{"n_experts": 64, "balance_loss": 0.000666, "lr_router": 0.000648, "vocab_size": 2048, "norm_eps": 1e-05, "rope_base": 500000.0, "init": "uniform", "init_std_up": 0.053, "lr_head": 0.0505, "warmup_steps": 200}
Below are experts of layer 2 (counted from 0) of a mixture-of-experts language model. Rows are named router (the router's row for the expert), up (a neuron's input weights, with its number) and show model dimensions 0-127. Each number is 128 + 24 x the weight over its row's rms, rounded and kept within 0 to 255. Numbers have three digits each.
After each expert's rows: a language model's description of what the expert responds to. This comes from a sample of Wikipedia text that the model never trained on.

# expert 19
router:097170142142127147099120138139132087138122145131116123066132112133137147218157085143115157117144128131132110119133155112117144120138157144126076116130073068143130136131137095114160142119154115145140106157127151104074112101120106088102135115134136161160151132166104133127119123153148120112148117139167112104137146145134137090094118158181087139099169134157105093141150099114123102122141
up0:104173136182129158150140117103131126105125153126128171103092102122168125115110142112092131096141121092177117145126123147136146162083139122117128116119105147150157172120134094145112142125109079128103103126100147141115108098116084166121099123111104111161174172168136127101147074078142094154160112140090163110139134127111134130106155153106091128131128147162110093134122152145121131149130
up1:106104117161109120136139128106071153143123121144120136123130118114109158166138120112127125184097131147067079095124113102126134127110122128126114162136143089106173150147121127106146145121096111154151126153105155138109144109155106120154129100124121120136093113136137102141184176113140148140119131112146094124121126186128070129132144153152107121125125114158102095164189117126102152135144
up2:126151127094118097128124128109093130098135124120124146130148118103132141132105147189164131074154146165116145149148127109131125120160164162151129154112128150098139108162109136145128120087104113107159132153053136110103072140099093122139116103097094107164140101128104117108144097098136139141120155138167142113160141100117156125130131134130140134122137059149147105108167142114109118171091
What it handles: er endings, be verbs

# expert 44
router:164118132117117123127090110177144137120138114115112148165086125116089154184128141131116101122174130140077136182149074119147128126082129149144134138127161139154140143180094139095129131131098120135122137146134174110117079142115119113137105137161090151114104111081108138093159104076125069167120131128111147142147108110129113165096168126133157110113167104125146139126148102137142133131144
up0:111126149124152171150108127119144085144139142138124115085110078164089119113113124133096152134147132128105111139149116133093158166139124141160157156133103151117101186130130112091118144116141121120142148133188154166096097101122113095150132099102124106119116147125117130101185159118118108096100152149163129138128119131059101182071116094136101142109204139100133156125107089187138126141138
up1:114121173114143134091098140155128139130138077138086120146133077133097160132131158097156101111130100136124111154125154130165057166124140145138121117128154136149150104159102109134142119116096126127130091121141121148114151165098134127147152137152167128127122127143120100086103156124171096091137164139145117067170157077119150173095164098125114143133183154107150157155090107150109112130137
up2:106106141103077117093120122169113106101119152158114121118090104140108136114124099126131084129087128139125121141126074144093127132136152149109160117142083095168096134153160158152147103170128119055155138097145152094131146132092127129086152126106160154141138123143122154135120114126152102149126108101129171163120116092086070097105124141175121185113105139110125083123137139111122168086139
What it handles: Word-final suffixes

# expert 8
router:124136150116092114097150133142120204174137067132133119103152149136114117199099142152106114150094117113153107158181083103147116147112128131134135147140078124086099125095103128100139150112092173119102131141111114142103096144108136166109132091142100133146113142115120165109083091138077128090164128117113144109125111138184130117133140167133145159107080186128172112081130131170150118154123
up0:124137150161120145116133187146148161131128120056105148102159135120096155138099140143136075111152083093122126138118123168122069141154144162147120148148138127103131138113099138194129130149096152144099146116128117154132132146092125128166154151114147137128141124124103123127072108150148117128126208081133092150101141155126174118112139116137142130151142124152145100150145129123104149188070
up1:117150140084099164110096090128127127156148109098137150118155152100149131130107103140146138102153113128089128127124138149153121152083116066151165119109147083126138132108110116117151142103125108139135147147142115101094161145130098102119134159151104114147084135152120112150135093120126134121155130079102133180077138147132134107130214118163107161120143149112205145051166186087106111075133
up2:114180139155097143137142177160082122132113135186106099135112126132122077149116160137107146109130127136162165104163105121127113115142132162103163114124099133079144115103081134082147108108137129114166124095150151108148142122136092173090106118160135130103126160143132097125125134137140145123169133105162184111134126112157091124116140125161131157145138095134125115110114146132116144158098
What it handles: Commas and "-ar" pieces

# expert 10
router:135153116143162160132133141092205150129110132134144107126149123112156117154127134127120146127158158118152129105089151148122098134150106152153124131125089090175126125153158124144125161168127111077106097118102125116087119114095151136105077135136176154112132154166122113102158124132119111126087117159120114129147163133173097135112107111054113137077118131139109117191109128143146086094163
up8:085091081153181167146091127109075151069132106131156137120096157163193105116154120139092055104141073129111083096123124123122109139141144149115096122145126132126145115146113100107137124130160182092102131125091155126116139173113131123135110133122181117138140122144127133099126139132121085165132089130141135105132132123113138136164125114068121117144133175106150103171113169119117129123128
up9:107086080134153135145143132100145101135145143121104117117118136084126099118148133151099110148097134170107181143099112143135130111149120127147142103086106109129145153105156115165105126147122084125140118090100147135117155118084133115134185099129113089125109148140123121094137119142100120126102128096114129184131104109095139166161112140091113169109112107144133156135163142076103158144139
up10:145140092116146136116126164090119144124099137161123149121131153133146125135128097084094123143114171130111136085132072128127086117187114097143133133125091151161086095087082126090114085167139115111130094136110129120099162154154109158164136097118158111149127154140166114123177120100078109117143158194111129091158125107114094099106133118119152079125128151137126109104082152145120107127132
What it handles: Table cell spaces

# expert 49
router:130161091164174135117191148102117087103096093158114102125131123107150135110134137101132158115147154103123137070102185166071099130123116118134131135142113100147119135117138109100125119134133126124141116138123095131139158125085139115097111135154151126116143085118079103143109125137122126108126132162117091119095134135174106134107071132096114138105080134103091103142107151121127140109135
up0:110089145180119099130127143100119154158125101134128134157114159132127078140113131096087107127129163135075124152115133112131162115132136146159149162109146163138126151148130111124143170094175143129112115116128114169123106104128105140141134161110153149133107102134106120141149124113114126117099158144141135137142137113082080126131068123152117129158135096102147139151141151119130151120106
up1:158111100120137145057126130078093109120084106123122110080101121105133099131113071169128116134073179134119110114116146155102115089092165136139101098192154141116137136135123137125140089127100109097120119114122117139082134127132102120126101154111125114179159121105135100138131117135156122085117096116118122140119133122101095156120117105175131100112140123182104098126096115107120133103147
up2:138137150149119127153172116120047130110138092177131116138129120134108111109104127138162114132090112140175099110104131139129125121147122143143124151150089146106148149090135146135093157157158093131133133104152152123135106124124124121100088142102094143160122106149136086124103096150124140149079166110149162163092122121133107124157095108163131134135145139121124124144184102146120154131119
What it handles: Preposition in

# expert 18
router:176101125117114129150156142127109179141135116141065138138116126115115102171109130149129091200138133112150124140120084136121101118145086137138172126149107143152099155140114146095130125133139154089108140117114127111132179127179093149129100163143133177134105129119139092122151152138113098139127113068169153156084105130129102108097147147153140105116178106161164100124170119100156149148108
up0:140095126175120108131154150137112143096112138173129095116115140142086136160109124121078124166090126139072125077124097161152144152125149115122137157121084142115093120163110111090121159105162111095128169138124114174123150151101136077105124107185098168140074135105135153122170120136122151125116163147126139160125141112159124116116142165132124147085140134160184107079134109086154157153110
up1:104149103138140093152128141165116166150139112105088146138141098149089125116104164143090127121117128131159151101091137144156120083135140141136131117167107104061120164170165125065114092096091172116130111110138167123126109108129141185094107141127109097118087103128133170131117136088150112113089148176134154113080120114113120173084155172146191117116133142150118123167175092114123123145173
up2:100139119116124136181164142134139149110110102122094148107103133143135149132121142160108111153109133110115102169091110125118093139153150180147154123118108119154097156126143117090148131136157098096153096148097084128139155124142117140116130157143134128129130108127144077142103133153084104075137134119145168125087110154128131102154108103102162105130140087159125116126161132107154192099091
What it handles: Word-final pieces

# expert 59
router:141145181145107110149102126164135119137130098154135143132141134124081096107156117179135117106110079104145113156210122114136114124117102089101102130105172124156116125137146140129140128123122110127144115138161119131104095093146086145165158133139052128126165118131134166116171122161134129128094180132149151104091105152131130112093129097112121178131149145135095120128183144142116118111134
up0:118079113113144109166150107169104164152138131163113116112090133154134105111089117136116141099103154126153092130100113160097141122124117099070091077139138107162078132136140135119124090125117098119133083157131094078131140120123121168158117131115119124135118125176159138112127109170135163095150149141129111158168144144102119130173129169114121103116123105118172102155151121100098157112158
up1:137118153124127153132110130137119112130114157129151113096097098120115123126135122132115146114120085127127144161113151146104084161111089108139126149099117108112123109099157122190108128098130138130097181143177164095108179138133131135156138128136104095107151094160109115129172093191095154088146088116139137140111130127107100115142139132106151139144129116151112090115153085155121145101118
up2:147141134115107092106120092152131118150099161139139151142100150079119095129166154105109182115117092141153129104181154158147092120099092140131086128115176122151118138145134118141136112146127105129164103160171148144096133143088094119116180140095122113126156220101126103098162128152123115127136191151121169121119092143107068158125128141118159100106117144189136076123131147123123137130140
What it handles: Ate and similar suffixes

# expert 21
router:118128128138123122120094145140131110093125143180151083157148140158133136145095118112117141134081116185137086140148156136120111137114110119155155117151156116098113125139137084150129117144092091121124160111146134092150163143114146157147144126094179127130099118081131107119115144147115124123114139134161125149117153152098163108127129110124117140109165117128083148100113125121133095107155
up0:163140115097133105147152043111126146129153180155133107151174152112160149134114120120111163125095162150143142137128112112117126135097090136148157147156116121140107147090128146146139109193072117161125165112150130142129106145141134111123122121140093148157115144054151147135100129124079142091120099143139070143150117109130171115057159120099136093094131107119127134125115126095121110119133
up1:094086148152139118178147102111106132122089098110105126107106163122088130116137119115121103077163120138144098128151172121115135120157146136147190113126154147133128109127112102149125124129103117136103151135114133101136140115112166148116112127120135094104108097126144119099131142107143170199143150126137135157125138149111113147086141121131138100131156103162109149129100069154161155137146
up2:042109130169128126168115148083115173140111113149128092123169095128163158129094113141111123140055107130118137129106114152139076114161106148109139133122092134146094118162144053108102121132114101173124132118139127110118141108129141101150169154095171174145124103132120109134076177089131135101128128120148100111137146132092115123143133164154152133097126097102157148155131147144151131090147
What it handles: Headings and -ation

# expert 15
router:122106141116116089157139123115143108095119119134115143144147149131112112162138147130110117156102132125116178099124122125153134142135118134114113093139101109099153122099157175140118142155055094122133131092097152094124122131160133139132108154116128126124096162134143123106127165108096141127166152152157162141144129130061131161111108146154166152151100124178147123115154147128112106126169
up0:095129147142118100122130140122118130118081192123096120131149105151107118183178106123127136138116127109135147111101149187186126114144181139141138102108137118113104144131109134108129104126104122152116100140139107142159081124165141098079123139118119132122143133127091130140156112115167167178124168142107139106142140130073123159062139130073083125141127097117111097129120136133122114133080
up1:103147100107121151129096149102127138135105081129123141114087139128139131186104148105125137171072103154116106166133115115119103140109147106126122131127137109111129132134187134145078153161094146126119151109127128093155111129133148138132125148145117111078132125139109151146087184149084149123155143155141105140112111150134128120133124136166120079128138099165088118107101160157121114110120
up2:120127110140123118153110147090118146117146169105120123133157146161145123142124110088093118099097083110147155149146148100112141128122125133123130137185099121087128123117143151141118140166137150125127185127103127153127141136178138154109144126172161116117130136113126148135105185133112125101162153160172098164190150133134145083119112159151138119121150154164094121131148149112137141116142
What it handles: Mixed word starts

# expert 63
router:138145121133136156134085129136117082131143127118130136145133114138167109134135130142121144129102089173078084141148091147170130127120094166118082111127133117110177141135109125130168147086108111122126124123103129128134118122141132092145136138137082133176130139128153118099147142139116129114191098140157128112147158085127134145141165150136151130140107078115151090159128103171123120163146
up0:089112092150119086121121129151108131105135163152118139132098144117141094090137106179124067111096123158104144125092139122125094122066110102138122106148114097171149175182157132143156128083103111156134124140123134097104118139149115165181121093142112090066149143102143110182115092118145102126149082146154144161119160155103123142126106142111124165157080140149107106091159123117129121150120
up1:117158134162112143080146119112132111141122140130121133145131170085120131158125124148080086111157089134144079133122111193105113115094107150132130130108142117134205160127121106112193110090142128128089105151090130118101138125128141091149134102141122119119139145117115119129139124144169107176114147110122108156091125117139113134117136148163149087135142100085088121143124118141112115141133
up2:108142147119147133146107124139141077117112128102116136131088137161150127102152100093065140101135115142099150138119155165175130164139131137133112167102095131123131153107150128123103117136103098096119163121132094136125119144124105111135136093142144146122109143108151120099136106161088158080151129170106095116108142110103114155108137137110131094115167102113106109142119115170113142110123
What it handles: est and mid-word pieces

# expert 27
router:138108172114124129125092087115159093140148125128133150122136117162090140071138118104135067155125124137114133126164115121154098145134132148155146142143130141114111101158090120134128130130129151143094146143155122094110076167137133129130098163126098125116114132132149114101148093167152084171115115116130117078103145106122149169159156113160132070169104169127147104126132097134129160113155
up0:132111130152093066127098140160093123131148141135165121149100134138116094067086110093117139115135186142132149136122122099135125093103125157167113114117112154084111115166101158128118110094088129151122128105115130124055166177088130140114114158130124160154104138144128153150121143170101112139132109143141146118096140121101098150151091175109141084104135176141155186108100083149115148078118
up1:139122120164110134144141131100077097187160137101111159096123163152097143123123105150092083161135122127104145069155088115098123140178172127162130132138145073141077128134109161137098143154090121159104158114106113160110130103149101131121106150184109179137145074115100158132097110125138082137069095132153108123098155103128157163110139147147104101125129155137118137147121124158105112125132
up2:157091174123136139116110096159119143132100145079145135111102105139117149154151102067152093108125135106134162135113092132114127134110128120147137154127120124119099090125133144129128097145144144178104133145158105110113144133119140137136134146137143155145136097124080056108176120139121094154138143128172172128131172115145142107132192139123121125136123129136132091092118114131111146121122
What it handles: Adjective suffixes, math

# expert 56
router:116145083158160127123176148102116098095103111146106099125123117112148147110139132107131156103153156115140135090087185164085107137126119120147123150136099085156109132112150112096118122124147129108144115123117098144135153124085141108092101123156154136119145097132077094131122129126124126102140142159126080122108138141191133130106077126099116156108089128099101091137101163121124140109139
up0:137087102093122099109136127129147085154138109151145142114208148143161141124151139104132114149112097104116096150131131151124117155135161129141159193164155127110131106114114123118089120140154143134136164169132135120131111121141129139129081162099118166134099089141150143122094103124093097112119144114102141107131099120149130108146128124122137160118096143143147113124096160097123108140102
up1:133130172128151170173127133134107153128127154139154115126088117173094150100171138134116108109103136124141142106116126128163165123086098102122153157155120151161152112169106143166131098155131118132127137146152121127121153166177119142151128122174134169181166134084132124133116164110127160133154116144133122133055085122150144168102136098154082123125137116187109142147111098122054112139108
up2:135110126123150130176132108134092101145153150107120128158140115112121115121085168060093155138097074125138155161140133135118125122155161131121144149110103187167169136132115144143168090125116110123122111170131185116117165157181160110169140116147105151136115153103093126166131119122139067107140143148107162182062144104151122144113120162108108100140137113158140120122148133108059133185132
What it handles: Word-initial capital letters